Experts of a small language model.
Size: 13 layers, width 256, 47.5M parameters.
Experts: 128 experts in each of 13 layers, 32 GeGLU neurons an expert, 8 picks a token, a sigmoid router, a shared expert of 64 neurons.
Training: a variant of Adam for the experts, 316M tokens, 5323 steps.
Below are experts of layer 10 (counted from 0) of a mixture-of-experts language model. Rows are named router (the router's row for the expert), gate (a neuron's input weights, with its number), up (a neuron's input weights, with its number), down (a neuron's output weights, with its number) and show model dimensions 0-63. Each number is 200 + 40 x the weight over its row's rms, rounded and kept within 0 to 999.
After each expert's rows: "comes before" lists some tokens at least twice as common just after its tokens as in all text. This comes from a sample of Wikipedia text that the model never trained on. Tokens count by the router's weight.

# expert 109
router,239,164,217,188,217,238,181,198,178,156,168,194,277,163,163,118,251,175,219,169,130,172,98,236,197,212,183,248,213,219,176,253,154,136,188,238,213,223,170,257,183,218,200,187,165,150,237,167,124,211,258,196,153,263,179,245,234,167,191,275,198,143,209,182
gate0,205,240,225,200,190,245,178,281,259,137,166,148,237,193,205,171,263,213,328,175,189,207,197,227,193,289,173,232,236,180,160,181,184,131,157,211,150,193,237,205,104,181,88,187,189,152,293,195,216,193,277,173,189,280,177,252,222,186,274,217,177,162,226,244
up0,217,252,248,192,209,104,177,191,206,46,223,194,176,205,203,179,165,205,280,144,164,202,204,277,216,167,74,234,76,187,142,183,170,186,161,249,196,196,234,187,149,182,229,211,150,231,203,239,160,136,133,228,150,242,188,192,165,272,143,252,213,157,233,253
down0,267,229,195,217,231,209,176,211,186,233,242,196,190,169,132,173,182,207,171,229,215,227,244,212,187,177,218,187,178,183,282,164,216,184,267,125,179,207,206,199,242,204,145,170,224,188,187,183,264,287,154,219,252,274,214,272,213,190,185,181,190,216,137,183
comes before: " ", " \"", " D", " B", " R", " •"

# expert 11
router,200,160,194,160,207,203,198,156,258,186,120,200,309,221,213,172,228,251,142,233,170,264,153,247,154,197,147,186,216,163,169,242,251,187,256,193,212,214,173,178,204,283,208,201,252,204,196,223,183,199,262,138,217,199,271,234,212,83,195,201,202,216,216,223
gate0,156,102,179,169,238,200,195,208,193,226,175,186,245,168,124,177,218,196,153,237,170,241,140,252,165,243,246,170,243,191,211,262,270,151,200,214,220,224,180,149,233,246,261,198,187,257,176,161,181,154,218,133,187,209,163,199,176,161,246,177,206,218,185,166
up0,247,253,211,210,222,227,216,221,178,251,220,221,205,173,182,192,198,154,192,170,163,216,137,38,64,193,188,180,145,235,168,218,265,176,73,183,125,214,192,240,207,162,169,153,241,172,194,225,186,162,275,197,178,197,223,220,179,203,166,161,239,102,235,166
down0,207,173,211,134,158,246,176,190,214,217,149,305,230,246,188,208,222,166,183,78,165,223,155,258,241,221,212,218,203,315,169,167,172,223,159,166,192,189,219,227,242,222,242,239,185,214,243,173,209,171,182,160,208,190,224,211,83,193,303,171,179,153,174,101
comes before: "–", ",", ")", "5", "4", "3"

# expert 66
router,171,219,177,213,183,215,255,260,187,146,167,235,245,215,129,223,207,174,219,194,96,235,184,219,135,151,96,214,251,192,182,253,186,186,203,299,139,193,149,244,194,286,235,145,251,208,165,202,172,157,174,184,208,213,227,201,154,126,165,201,182,299,224,191
gate0,195,237,185,246,267,192,196,224,192,180,233,199,280,217,239,135,249,243,220,211,180,250,175,203,198,123,160,218,203,170,222,151,237,142,168,202,128,209,129,111,248,173,188,227,268,169,124,258,184,191,229,262,215,232,254,198,127,211,161,139,235,293,235,213
up0,161,209,192,100,221,258,192,218,244,242,136,208,163,196,228,306,161,164,206,221,219,158,176,216,238,306,208,198,207,285,201,165,147,233,208,189,242,154,223,261,111,227,228,139,133,242,204,176,194,260,206,159,211,200,75,214,243,161,208,185,153,139,186,236
down0,217,183,244,236,158,175,187,209,210,217,166,175,227,139,206,223,220,181,280,215,150,129,161,211,156,210,204,148,159,239,185,198,156,204,227,201,210,179,212,228,148,136,181,260,219,275,195,221,178,198,216,235,166,173,179,173,286,181,136,193,148,171,224,229
comes before: " the", " a", "0", " to", " he", " it"

# expert 37
router,208,185,242,236,213,165,168,209,220,151,134,176,289,203,220,192,216,153,216,208,133,251,183,202,185,170,201,181,215,211,186,295,137,186,189,208,228,229,154,212,109,229,246,177,180,167,195,191,197,237,198,182,181,193,252,147,197,167,192,192,208,190,171,156
gate0,244,176,137,196,202,255,225,170,225,180,221,170,172,159,103,232,220,181,135,302,190,188,292,247,214,229,169,236,288,208,179,165,194,228,280,248,217,159,238,308,151,235,217,167,200,227,179,124,256,213,97,169,195,189,108,189,214,201,215,263,167,239,185,153
up0,207,233,233,226,258,195,239,218,207,200,187,150,230,161,214,107,218,208,220,219,277,259,229,273,211,177,202,166,180,213,166,222,186,209,110,124,197,183,198,169,156,180,157,176,212,254,219,146,203,187,156,121,161,179,259,188,168,160,236,213,171,137,194,275
down0,228,148,204,253,201,181,191,227,197,217,152,192,186,275,197,182,240,193,193,150,203,116,141,124,228,168,257,206,235,150,229,182,246,171,151,243,146,233,209,225,299,218,301,222,235,206,207,253,243,194,260,154,253,221,166,226,156,230,152,201,187,262,285,218
comes before: " the", " a", " be", " his", " he", " its"

# expert 28
router,215,123,210,224,215,248,179,207,198,183,224,222,229,242,220,202,260,174,158,167,167,222,218,193,212,178,229,165,208,264,194,203,178,234,173,166,167,145,148,135,187,184,250,198,208,142,133,173,94,247,201,159,219,195,239,194,237,146,190,244,144,207,201,233
gate0,152,128,193,222,228,244,138,190,207,196,253,230,143,183,249,201,164,207,197,267,136,177,183,214,258,193,262,96,150,166,199,165,169,174,206,235,192,192,208,155,148,193,206,264,260,231,200,236,160,202,240,92,268,237,210,252,220,189,168,238,216,236,216,224
up0,186,216,170,174,181,152,182,189,153,183,185,166,140,150,196,215,185,195,277,215,219,206,232,186,102,197,177,202,239,196,194,178,238,144,120,241,229,187,202,256,181,179,221,169,215,135,269,239,194,262,234,231,176,172,213,185,166,225,177,197,186,161,193,209
down0,140,229,211,110,175,139,188,210,212,173,214,163,226,150,180,192,224,140,159,186,226,180,180,194,298,168,253,195,182,136,264,213,212,126,145,169,195,148,197,155,222,235,225,187,228,186,205,188,174,173,135,201,246,255,182,140,165,204,177,270,237,229,189,265
comes before: " the", " a", " that", " to", " in", " \""

# expert 123
router,184,169,169,191,248,235,190,239,255,174,131,192,261,211,164,169,163,166,197,255,195,176,210,206,193,163,165,189,225,176,257,240,213,208,217,196,216,230,204,201,203,238,198,167,244,167,214,130,179,239,219,171,207,191,256,175,150,176,229,239,201,226,239,198
gate0,149,224,163,205,140,169,219,228,297,217,152,188,285,248,164,185,172,183,224,288,133,207,237,225,189,239,118,209,200,158,211,241,165,216,133,144,173,204,230,186,191,216,151,168,190,233,175,182,98,244,281,217,224,205,216,219,183,164,254,221,205,254,130,235
up0,206,173,170,197,288,185,218,149,167,168,218,201,127,163,272,190,217,191,171,69,215,219,208,175,217,157,267,199,219,208,161,179,219,152,303,174,219,179,171,192,197,182,212,149,204,177,220,160,265,240,81,184,175,192,170,186,196,142,225,208,238,116,231,189
down0,154,219,242,173,278,200,169,302,221,190,99,295,198,242,169,128,309,183,205,168,256,189,153,192,181,201,237,126,172,188,242,176,239,186,208,235,219,166,192,199,264,241,160,214,115,217,192,262,184,129,178,204,222,109,231,197,228,190,221,170,146,228,243,196
comes before: " ", " the", " a", ":", " \"", " The"

# expert 62
router,150,219,275,180,232,202,198,233,161,234,206,237,217,211,210,204,254,222,198,181,121,151,192,152,173,217,139,166,238,179,298,237,216,203,222,289,194,153,112,176,162,182,232,137,246,198,158,217,214,193,249,162,207,177,213,249,202,197,120,221,105,213,163,175
gate1,156,235,241,183,235,234,216,192,193,181,182,235,171,260,183,252,262,158,277,248,158,154,224,223,206,196,227,143,187,253,162,222,230,149,230,224,262,179,204,184,203,134,268,164,234,185,128,227,190,219,196,174,167,169,189,210,229,261,216,197,149,238,160,192
up1,208,247,226,181,226,224,181,272,121,183,266,209,193,231,151,189,246,151,212,211,167,210,198,195,250,181,245,118,180,144,198,191,205,180,195,172,213,176,230,113,209,173,286,158,244,171,176,158,197,210,208,195,149,216,136,218,193,208,172,215,176,213,164,155
down1,134,242,190,261,212,218,260,204,204,205,226,195,204,203,149,201,176,182,119,253,236,244,200,142,270,222,281,190,186,245,216,198,254,282,147,137,167,232,217,202,159,199,137,184,208,237,200,231,191,232,178,199,181,238,167,185,150,249,282,125,262,298,148,253
comes before: "0", "9", "2", "1", "8", "5"

# expert 122
router,169,177,232,191,202,149,199,233,197,204,195,195,212,262,142,157,221,198,154,177,92,183,215,183,128,176,126,184,222,230,171,236,148,193,276,223,163,218,239,140,186,219,232,187,218,159,179,239,199,157,217,208,220,212,267,254,145,144,159,158,107,242,272,213
gate0,159,214,284,147,177,73,185,199,216,222,186,161,208,182,189,139,218,213,206,212,189,230,249,186,205,166,221,140,157,215,199,155,168,196,272,165,202,121,224,184,248,161,224,234,184,215,155,253,142,180,151,166,271,196,250,151,179,164,233,167,166,184,247,254
up0,159,203,132,164,205,208,249,164,205,147,223,208,134,179,176,180,208,220,198,161,136,249,212,198,128,187,177,174,150,170,217,242,143,214,272,184,204,237,167,234,169,174,172,134,220,216,174,219,271,209,207,190,219,190,218,175,223,76,258,158,143,86,216,244
down0,314,203,236,164,173,239,238,173,272,308,147,258,212,230,189,167,250,164,166,241,258,206,205,212,241,179,241,192,180,160,305,228,202,188,215,177,193,231,188,208,213,157,165,262,219,125,195,136,160,224,194,233,229,188,220,199,214,162,186,178,230,215,228,275
comes before: "0", "9", "8", "7", "6", "5"

# expert 116
router,156,221,236,141,199,188,191,186,148,117,114,171,276,114,138,125,297,181,148,235,183,196,172,173,180,213,147,120,199,207,259,234,199,175,173,225,203,122,144,212,167,298,277,199,214,207,207,197,211,163,253,187,245,142,244,176,235,163,178,194,203,192,170,205
gate1,222,219,252,150,195,240,147,204,159,104,178,256,178,213,158,130,240,188,152,184,229,147,117,239,157,212,221,188,160,160,199,204,274,157,111,229,137,177,180,187,214,253,207,236,202,265,159,247,228,160,219,221,237,267,158,189,229,180,194,231,244,168,214,287
up1,166,188,171,177,185,210,174,190,112,189,246,192,205,215,198,131,206,190,141,220,172,236,189,201,247,282,210,148,169,175,170,184,249,215,152,255,251,63,204,177,225,261,206,219,154,151,187,265,151,233,205,179,238,279,174,198,221,172,103,179,237,143,193,221
down1,216,211,262,211,197,199,214,200,217,218,185,236,253,213,212,185,257,271,234,181,173,204,208,208,214,159,230,265,267,204,134,216,117,235,145,168,120,166,270,131,230,198,107,206,212,199,250,208,193,178,225,256,165,177,221,185,137,170,230,173,196,191,238,255
comes before: " |", ".", ")", "th", ";", " B"

# expert 45
router,231,204,242,115,179,250,158,189,156,146,221,217,221,230,158,213,224,219,155,148,213,243,229,205,185,215,197,162,155,219,141,246,184,259,169,182,186,219,256,217,148,182,177,149,185,217,162,194,234,218,207,191,177,178,280,175,283,197,145,195,135,182,240,216
gate0,199,239,197,162,218,222,230,135,178,233,179,196,218,150,207,151,231,183,168,178,187,212,209,276,236,178,128,220,149,169,159,217,144,210,277,155,211,212,193,190,186,158,137,213,188,171,242,259,257,175,183,216,184,269,221,255,148,134,210,191,216,238,221,71
up0,178,228,218,179,142,198,170,186,190,167,199,163,241,264,205,211,196,131,179,213,220,284,234,189,223,190,170,226,213,228,200,221,154,192,168,237,227,211,266,273,157,227,197,161,240,304,141,182,208,184,259,187,216,215,211,229,142,270,197,101,192,184,164,135
down0,150,196,134,138,162,239,216,183,217,219,228,226,164,126,137,166,144,158,144,211,199,225,277,178,231,197,233,206,192,196,200,183,232,257,186,169,182,206,212,181,214,169,221,215,132,220,151,162,145,181,225,127,167,237,286,103,235,200,235,231,177,152,218,207
comes before: " to", " by", " the", " in", " a", " on"

# expert 63
router,224,168,247,130,212,231,158,162,179,148,206,181,248,156,150,239,206,204,146,189,209,204,234,169,176,195,223,161,195,214,175,253,221,276,161,224,194,196,230,187,174,212,170,175,203,208,171,230,196,170,230,157,157,187,229,173,267,129,146,191,122,184,161,191
gate0,244,127,234,187,235,159,139,223,162,270,158,198,217,264,265,207,215,223,187,189,105,192,162,148,142,285,252,188,196,240,189,171,267,154,138,250,213,147,203,220,175,214,248,246,221,180,221,182,189,132,210,215,183,230,185,214,184,192,179,209,163,192,233,183
up0,223,168,281,179,204,252,102,207,232,228,185,200,219,174,217,241,162,261,133,134,208,182,223,169,116,265,198,175,221,237,166,217,293,260,161,237,216,172,253,209,216,176,217,242,208,244,125,253,261,198,233,119,117,235,127,163,251,162,185,138,169,214,198,152
down0,212,293,220,199,264,218,225,169,242,203,216,240,228,229,172,153,159,151,152,199,173,103,173,162,193,164,276,251,200,176,187,177,198,141,129,231,207,191,214,179,204,166,221,201,138,147,184,207,228,243,143,264,170,174,181,219,238,235,212,204,231,205,232,155
comes before: " the", " to", " by", " in", " a", " on"

# expert 110
router,204,166,238,154,146,278,173,126,159,243,144,265,248,259,191,201,249,196,185,156,158,267,190,185,206,169,166,159,267,218,207,250,215,153,265,244,176,163,171,128,228,236,242,142,203,182,205,136,185,185,257,166,192,146,265,212,164,193,172,230,179,231,169,188
gate0,264,196,176,149,226,247,239,217,132,185,149,219,244,214,147,267,212,186,190,174,230,146,170,241,228,212,139,150,225,193,196,192,192,223,185,201,96,148,170,249,202,223,197,123,145,208,197,192,244,189,171,171,220,139,208,188,155,235,184,274,180,213,180,193
up0,171,229,156,310,241,139,178,153,262,183,242,203,199,189,248,182,228,164,221,247,201,231,218,218,231,129,190,257,178,210,164,138,158,216,175,141,257,183,175,176,176,203,188,225,229,180,221,216,153,277,197,282,221,281,130,149,210,250,232,143,219,182,155,251
down0,205,199,152,243,143,163,162,164,250,212,251,181,244,166,248,232,211,239,248,176,174,177,253,246,144,131,203,183,205,175,237,242,210,252,116,194,144,177,207,278,181,174,171,160,114,180,213,218,244,210,109,124,234,200,152,194,197,201,140,240,241,153,144,185
comes before: "\n", "-", "|", "==", "The", "In"

# expert 7
router,191,205,204,246,203,231,270,137,163,194,148,192,200,206,185,222,261,178,199,180,114,176,188,154,199,144,144,182,205,242,250,217,233,161,180,236,184,205,169,192,155,205,226,84,214,202,185,212,198,238,221,188,179,186,216,188,204,207,223,202,124,257,201,235
gate1,280,201,243,214,188,249,170,182,167,183,236,218,214,215,99,211,185,199,268,285,206,243,161,230,284,176,137,144,217,120,234,201,197,118,174,162,188,161,208,247,192,191,224,196,154,131,182,198,244,191,177,179,270,189,213,229,158,114,141,225,259,164,182,266
up1,125,189,153,227,225,141,180,118,214,208,189,181,174,131,200,175,221,238,191,172,209,181,239,204,164,242,209,82,204,207,260,179,236,156,209,230,199,120,191,206,171,204,202,264,213,206,205,226,127,176,238,217,245,229,201,165,244,259,209,265,82,158,250,215
down1,200,197,149,134,198,171,202,233,176,215,196,185,187,214,216,192,236,168,169,169,232,180,225,220,147,190,167,274,116,260,238,215,176,253,214,241,239,210,273,189,186,202,276,204,274,329,201,106,171,221,132,191,237,222,188,211,212,209,241,215,155,227,200,206
comes before: "\n", " |", "|", "==", "===", " \""

# expert 16
router,165,136,205,206,227,211,169,165,126,204,217,185,244,212,169,237,266,247,144,192,202,228,225,197,186,226,174,142,235,226,164,258,245,256,213,252,151,214,151,226,180,253,159,180,169,238,154,152,184,266,202,220,139,143,178,198,274,187,119,207,165,163,214,181
gate0,141,239,162,121,159,253,216,151,167,181,161,158,212,120,188,240,227,163,223,228,86,141,220,175,163,228,118,167,244,158,191,212,179,144,207,281,209,216,146,281,203,245,160,142,267,166,241,230,233,147,212,140,156,257,180,245,225,186,190,230,139,207,201,206
up0,170,165,253,135,190,212,191,144,234,178,207,187,186,123,202,244,224,197,204,268,177,131,150,161,209,128,205,188,301,183,256,196,298,161,176,195,188,59,205,178,199,239,206,233,204,214,234,209,182,155,200,171,147,149,81,243,236,149,205,156,164,232,145,194
down0,137,247,133,204,200,198,164,194,219,184,161,185,241,208,251,136,133,121,209,204,272,177,307,232,295,237,216,278,131,197,166,247,145,240,201,195,179,212,245,241,156,192,193,178,193,201,200,142,124,155,266,166,202,219,203,185,202,186,268,168,202,181,214,196
comes before: " by", " to", " the", " in", " of", " on"

# expert 85
router,113,181,212,111,198,226,165,235,102,173,159,232,223,231,118,198,254,153,193,181,192,121,220,201,162,171,217,138,270,181,223,271,233,143,220,258,224,202,142,205,146,215,167,169,288,175,210,145,214,169,205,176,213,209,182,217,159,194,196,195,168,207,164,207
gate0,172,149,213,112,260,192,166,174,206,197,187,184,226,188,196,165,165,215,244,262,222,228,234,193,183,189,232,153,254,173,248,167,249,182,219,228,153,238,190,226,208,223,240,171,189,197,141,150,244,236,198,193,170,152,202,247,196,156,202,171,78,243,242,275
up0,221,174,247,226,135,194,204,222,232,178,214,192,254,224,234,239,175,176,127,172,190,234,185,222,236,259,192,221,144,174,178,169,169,299,199,175,251,140,197,206,211,150,185,223,187,228,238,251,208,168,197,267,207,279,191,144,230,257,155,231,327,155,120,176
down0,149,185,186,183,196,210,229,213,163,182,201,161,173,215,251,203,169,195,228,199,235,154,137,150,198,240,189,214,226,178,218,229,173,136,250,246,290,132,129,188,204,187,223,226,173,245,211,228,241,129,192,173,179,285,169,252,204,255,237,123,174,186,284,222
comes before: "1", "0", "2", "9", "5", "3"

# expert 18
router,205,159,217,184,156,184,121,248,196,217,107,216,255,238,199,132,207,215,280,149,186,263,173,278,258,167,199,155,218,232,196,232,180,173,206,210,207,195,189,141,181,206,190,172,173,185,204,104,222,180,224,138,253,193,193,274,164,177,175,221,183,198,200,139
gate0,217,220,194,207,160,127,107,184,230,208,261,145,173,188,211,145,151,189,214,197,239,201,156,265,188,168,233,209,196,272,227,191,253,186,236,191,144,231,311,131,192,184,226,151,130,212,200,147,158,212,304,242,192,156,202,223,203,172,198,131,153,225,197,223
up0,218,169,238,141,214,186,201,242,161,234,191,140,171,192,203,270,261,196,230,172,211,185,217,200,142,237,162,261,255,239,153,149,192,199,179,222,170,183,241,168,183,229,304,218,188,241,147,258,153,171,287,192,217,273,156,258,125,178,210,143,176,212,177,203
down0,273,123,140,140,257,299,208,122,216,197,205,204,167,148,160,207,215,178,227,215,168,277,208,222,168,213,273,251,214,173,155,160,223,219,215,172,235,147,205,187,197,203,158,155,128,196,212,260,214,242,258,228,220,180,191,263,240,247,158,190,316,253,256,236
comes before: "s", "1", "0", "2", "3", "5"

# expert 65
router,272,166,256,201,187,239,218,183,196,204,173,207,184,239,192,184,214,210,240,229,159,168,184,142,152,191,138,223,237,214,230,227,208,145,170,273,175,246,169,238,146,182,201,107,209,180,174,194,199,225,240,145,167,228,196,197,148,229,249,220,142,247,192,221
gate1,282,135,254,238,240,188,233,270,247,194,167,255,188,169,195,210,200,230,231,296,178,174,210,162,192,230,141,213,179,261,178,204,198,178,295,211,213,205,181,191,159,216,217,185,167,199,223,294,177,143,156,173,171,167,183,255,172,201,205,151,217,163,180,169
up1,208,151,158,167,180,242,234,199,183,214,216,181,154,200,164,189,145,249,175,222,119,182,151,129,173,172,188,156,214,257,282,222,145,214,151,265,239,150,167,271,209,166,180,179,216,193,164,199,151,203,190,161,168,260,196,225,279,173,197,207,186,225,145,213
down1,201,147,189,280,222,164,206,200,167,206,135,220,199,194,235,192,133,134,253,166,160,217,199,230,206,163,224,233,208,198,198,114,204,191,234,194,75,164,176,155,249,189,197,195,138,259,191,156,192,197,202,234,204,190,218,198,180,191,143,204,129,212,197,178
comes before: " |", "\n", "-", "|", "=", ":"

# expert 101
router,272,187,267,152,224,183,195,231,203,189,164,253,227,209,167,173,249,131,159,184,201,162,215,232,177,163,208,207,268,219,222,184,197,180,294,205,172,184,143,209,158,258,173,192,210,174,163,175,155,214,215,202,185,195,214,194,128,131,214,202,176,233,197,149
gate1,240,229,257,218,191,153,206,150,224,245,156,227,200,204,158,201,298,190,204,196,218,198,177,218,259,145,197,117,206,194,206,199,212,228,255,154,267,209,154,187,227,215,209,189,246,172,169,219,278,204,125,193,211,231,213,188,179,210,268,223,231,243,221,151
up1,201,244,167,211,231,156,256,165,236,173,147,236,198,248,176,172,301,121,212,214,239,211,189,221,251,82,113,249,219,220,222,123,211,154,197,200,157,250,227,227,207,218,176,192,162,183,217,182,147,205,166,216,137,193,223,188,164,220,277,153,263,264,168,148
down1,225,204,238,158,233,211,130,265,224,247,158,242,230,192,176,195,197,195,201,201,181,237,207,194,231,221,158,185,152,215,228,120,159,145,209,216,152,168,181,156,245,228,233,244,192,176,237,224,226,245,208,195,210,184,151,188,216,217,157,184,206,176,204,220
comes before: "1", "2", "0", "3", "4", "5"

# expert 99
router,233,210,273,212,215,172,201,219,172,236,250,208,200,281,216,131,239,210,232,147,207,156,146,226,175,186,214,130,200,224,203,239,136,250,232,184,208,212,176,217,236,200,192,135,243,106,235,201,162,230,221,149,233,189,220,214,194,182,155,240,149,215,129,138
gate0,127,211,202,204,179,205,237,244,183,118,232,175,169,197,183,235,242,282,279,227,167,167,227,190,237,174,251,221,176,195,200,275,141,252,171,245,157,190,170,186,125,145,183,155,213,200,270,266,196,166,264,172,220,240,186,212,187,192,104,216,193,209,189,140
up0,212,189,220,205,207,262,170,180,202,250,150,150,204,183,154,207,200,198,185,230,238,179,255,159,244,174,201,167,189,195,303,216,244,188,265,182,291,208,159,165,206,171,153,162,223,157,214,169,207,154,220,172,174,236,250,178,206,252,208,247,150,225,157,135
down0,155,235,252,178,216,162,186,185,225,272,140,169,159,153,171,58,165,196,168,175,179,248,128,173,106,203,198,154,184,151,185,136,184,239,200,191,206,159,293,229,185,158,228,227,296,218,167,227,172,176,169,191,238,195,275,167,222,197,204,182,187,135,156,198
comes before: " of", ",", ".", " and", " in", " were"

# expert 50
router,240,205,271,188,208,238,215,166,167,258,154,220,220,235,193,187,246,209,195,200,179,280,205,194,232,250,165,216,288,209,210,244,161,128,218,254,125,198,221,191,231,213,230,130,151,222,178,175,173,197,252,197,209,171,251,191,130,231,193,227,104,287,160,191
gate1,190,178,170,261,184,159,240,215,237,190,198,192,234,214,166,180,201,154,113,280,196,185,158,199,201,180,157,185,216,235,255,173,209,188,121,189,243,208,199,248,209,145,184,232,254,165,173,287,181,213,197,181,287,172,156,142,232,249,221,234,235,216,225,257
up1,215,182,222,202,196,230,238,136,142,189,172,200,178,181,232,240,167,216,277,107,208,185,192,180,253,261,221,230,182,170,187,222,131,204,292,197,245,131,144,216,209,244,218,227,174,211,222,142,224,188,214,274,185,241,218,254,171,197,183,219,212,158,176,140
down1,205,185,183,244,187,190,197,238,211,234,198,182,87,133,253,165,195,137,204,292,228,238,157,245,242,270,192,253,252,200,145,207,134,110,147,238,203,150,183,237,124,191,237,177,165,197,174,168,262,153,185,174,196,246,171,179,218,261,208,284,189,223,191,114
comes before: "-", "|", "\n", "==", "The", "==="

# expert 3
router,179,180,227,260,209,200,191,235,208,130,188,192,217,204,195,176,243,199,267,254,104,227,106,249,197,188,145,231,235,196,194,215,121,155,230,182,204,269,185,169,131,203,213,183,159,163,231,138,182,230,254,151,241,171,276,278,207,205,170,224,90,207,143,145
gate0,222,176,130,220,217,274,169,181,240,198,238,247,219,171,206,206,280,172,165,211,218,234,121,222,259,165,172,224,202,195,232,251,175,202,224,138,234,200,237,124,190,221,199,255,165,188,262,163,161,251,213,148,228,186,154,200,226,227,182,161,130,255,115,194
up0,177,177,162,220,176,255,242,228,158,140,259,226,142,164,204,174,219,212,239,217,40,150,173,137,186,192,117,221,162,206,210,219,217,249,195,218,221,210,232,171,138,183,224,196,263,199,194,257,183,254,201,208,256,217,184,235,232,251,208,179,128,200,188,182
down0,195,177,211,246,211,207,227,186,160,190,241,201,141,158,183,207,160,235,242,179,211,206,143,199,179,194,153,229,166,247,171,136,214,226,212,135,217,198,301,237,217,131,253,259,196,214,216,245,163,251,227,222,231,169,156,239,177,170,239,160,156,243,210,225
comes before: "0", "1", "7", "2", "8", "5"

# expert 31
router,231,167,229,215,197,177,187,183,149,240,134,212,277,299,225,156,278,211,148,155,193,153,209,284,166,181,210,199,176,244,200,191,212,195,200,144,243,169,191,203,225,219,175,144,231,140,173,200,171,237,181,191,277,164,224,182,244,190,173,288,160,262,167,200
gate0,233,214,244,266,107,165,190,257,156,217,234,215,265,221,213,137,257,158,166,208,139,207,150,272,181,225,188,229,240,173,161,185,185,159,226,199,189,184,211,152,213,288,182,218,225,186,216,217,179,197,198,190,255,227,214,180,209,213,210,302,168,222,206,154
up0,175,249,168,183,312,205,203,210,228,212,217,199,154,185,263,235,120,257,243,226,177,256,226,168,259,196,231,218,174,184,250,209,214,234,248,211,189,172,162,203,192,197,244,222,176,243,198,128,259,212,154,206,180,166,162,228,187,234,193,146,202,172,211,232
down0,185,184,175,128,203,176,165,215,240,213,224,201,212,174,257,199,140,146,191,201,174,239,215,211,186,230,241,196,191,230,121,197,270,251,247,215,205,206,190,119,205,185,176,224,204,248,108,134,190,236,222,161,218,204,197,182,229,225,180,225,242,192,93,234
comes before: " of", ".", ",", " in", " and", " for"

# expert 117
router,209,201,237,156,208,197,171,195,198,193,142,191,225,249,233,173,205,239,213,212,202,136,210,253,231,143,194,101,200,194,246,278,184,184,171,243,205,177,163,170,126,233,198,176,233,160,222,139,211,185,197,145,297,153,192,268,200,193,236,202,174,157,169,118
gate0,171,158,214,151,294,184,225,241,105,200,218,199,215,237,217,250,207,216,196,203,207,182,204,144,137,159,193,219,188,135,169,246,203,194,163,250,168,96,158,234,182,221,208,154,172,291,204,137,183,103,160,200,232,180,269,263,205,144,310,264,240,160,199,169
up0,245,104,155,251,188,226,204,195,210,236,218,204,228,217,194,219,168,153,254,202,214,244,173,155,152,156,287,173,223,183,277,210,207,158,178,174,223,194,186,168,187,208,165,158,173,265,209,164,191,198,156,180,231,151,275,268,152,195,203,210,227,199,164,146
down0,201,244,206,104,250,217,200,239,235,165,222,154,179,259,273,215,266,180,262,192,179,207,219,192,154,209,236,170,148,166,128,173,240,197,234,167,163,220,226,188,295,181,217,197,203,230,154,168,268,163,163,183,233,197,243,285,248,239,168,165,156,159,215,119
comes before: "s", "1", "2", "3", "4", "5"

# expert 124
router,144,194,192,199,226,208,235,247,180,187,244,238,255,228,138,200,251,140,237,231,180,215,206,165,191,177,183,203,227,180,182,232,200,189,224,312,196,157,123,196,198,265,254,170,228,177,169,212,183,238,165,159,258,129,206,216,117,140,149,200,168,211,218,189
gate0,260,168,211,251,191,205,260,244,146,209,202,216,177,133,139,209,245,149,210,206,222,306,244,293,201,234,128,175,194,232,200,234,192,234,283,211,208,263,165,143,219,142,278,207,219,197,80,231,204,262,254,219,277,263,210,232,214,170,251,213,242,263,162,183
up0,164,192,252,216,183,227,236,199,220,190,186,214,182,259,220,228,195,158,199,214,197,245,243,186,247,202,212,166,155,156,106,247,163,171,165,221,165,191,220,216,184,193,237,129,150,53,225,248,220,234,178,241,189,216,140,223,192,143,168,212,175,178,181,207
down0,207,206,193,135,216,218,212,239,169,159,218,177,214,160,147,222,161,234,279,232,213,250,189,225,195,145,97,165,175,200,206,193,223,250,146,206,197,200,160,193,194,199,238,161,230,165,164,189,194,218,188,182,273,159,299,143,219,173,209,240,200,231,265,224
comes before: " a", " the", " and", " he", " be", " not"

# expert 90
router,251,166,186,173,230,155,150,225,216,187,192,185,309,274,143,168,218,216,163,260,142,242,188,215,170,163,88,237,170,187,219,215,168,203,204,234,132,253,146,202,179,273,171,162,239,169,215,169,207,212,213,195,192,178,193,304,144,106,229,153,199,182,117,174
gate1,257,206,186,166,203,254,161,252,195,212,224,218,303,220,149,175,184,187,186,211,209,201,209,157,189,263,214,176,250,182,217,255,180,177,218,247,187,164,217,228,184,174,211,134,243,181,232,208,90,241,161,199,161,114,141,218,172,131,190,163,208,238,153,286
up1,212,219,216,229,171,178,242,160,185,223,167,181,108,183,213,255,215,206,203,171,217,208,211,256,258,233,202,188,292,191,224,278,232,236,191,227,204,177,216,255,203,179,173,233,202,189,251,210,206,151,243,155,148,221,314,136,244,308,153,252,174,186,244,170
down1,118,188,181,194,209,158,235,163,112,118,189,208,249,209,264,155,205,194,217,285,162,223,254,160,171,228,220,128,153,176,251,113,128,288,236,201,218,218,195,242,233,240,142,185,190,193,209,143,158,181,187,232,208,213,155,209,188,206,203,255,178,209,216,190
comes before: " |", "0", "9", ")", "6", "7"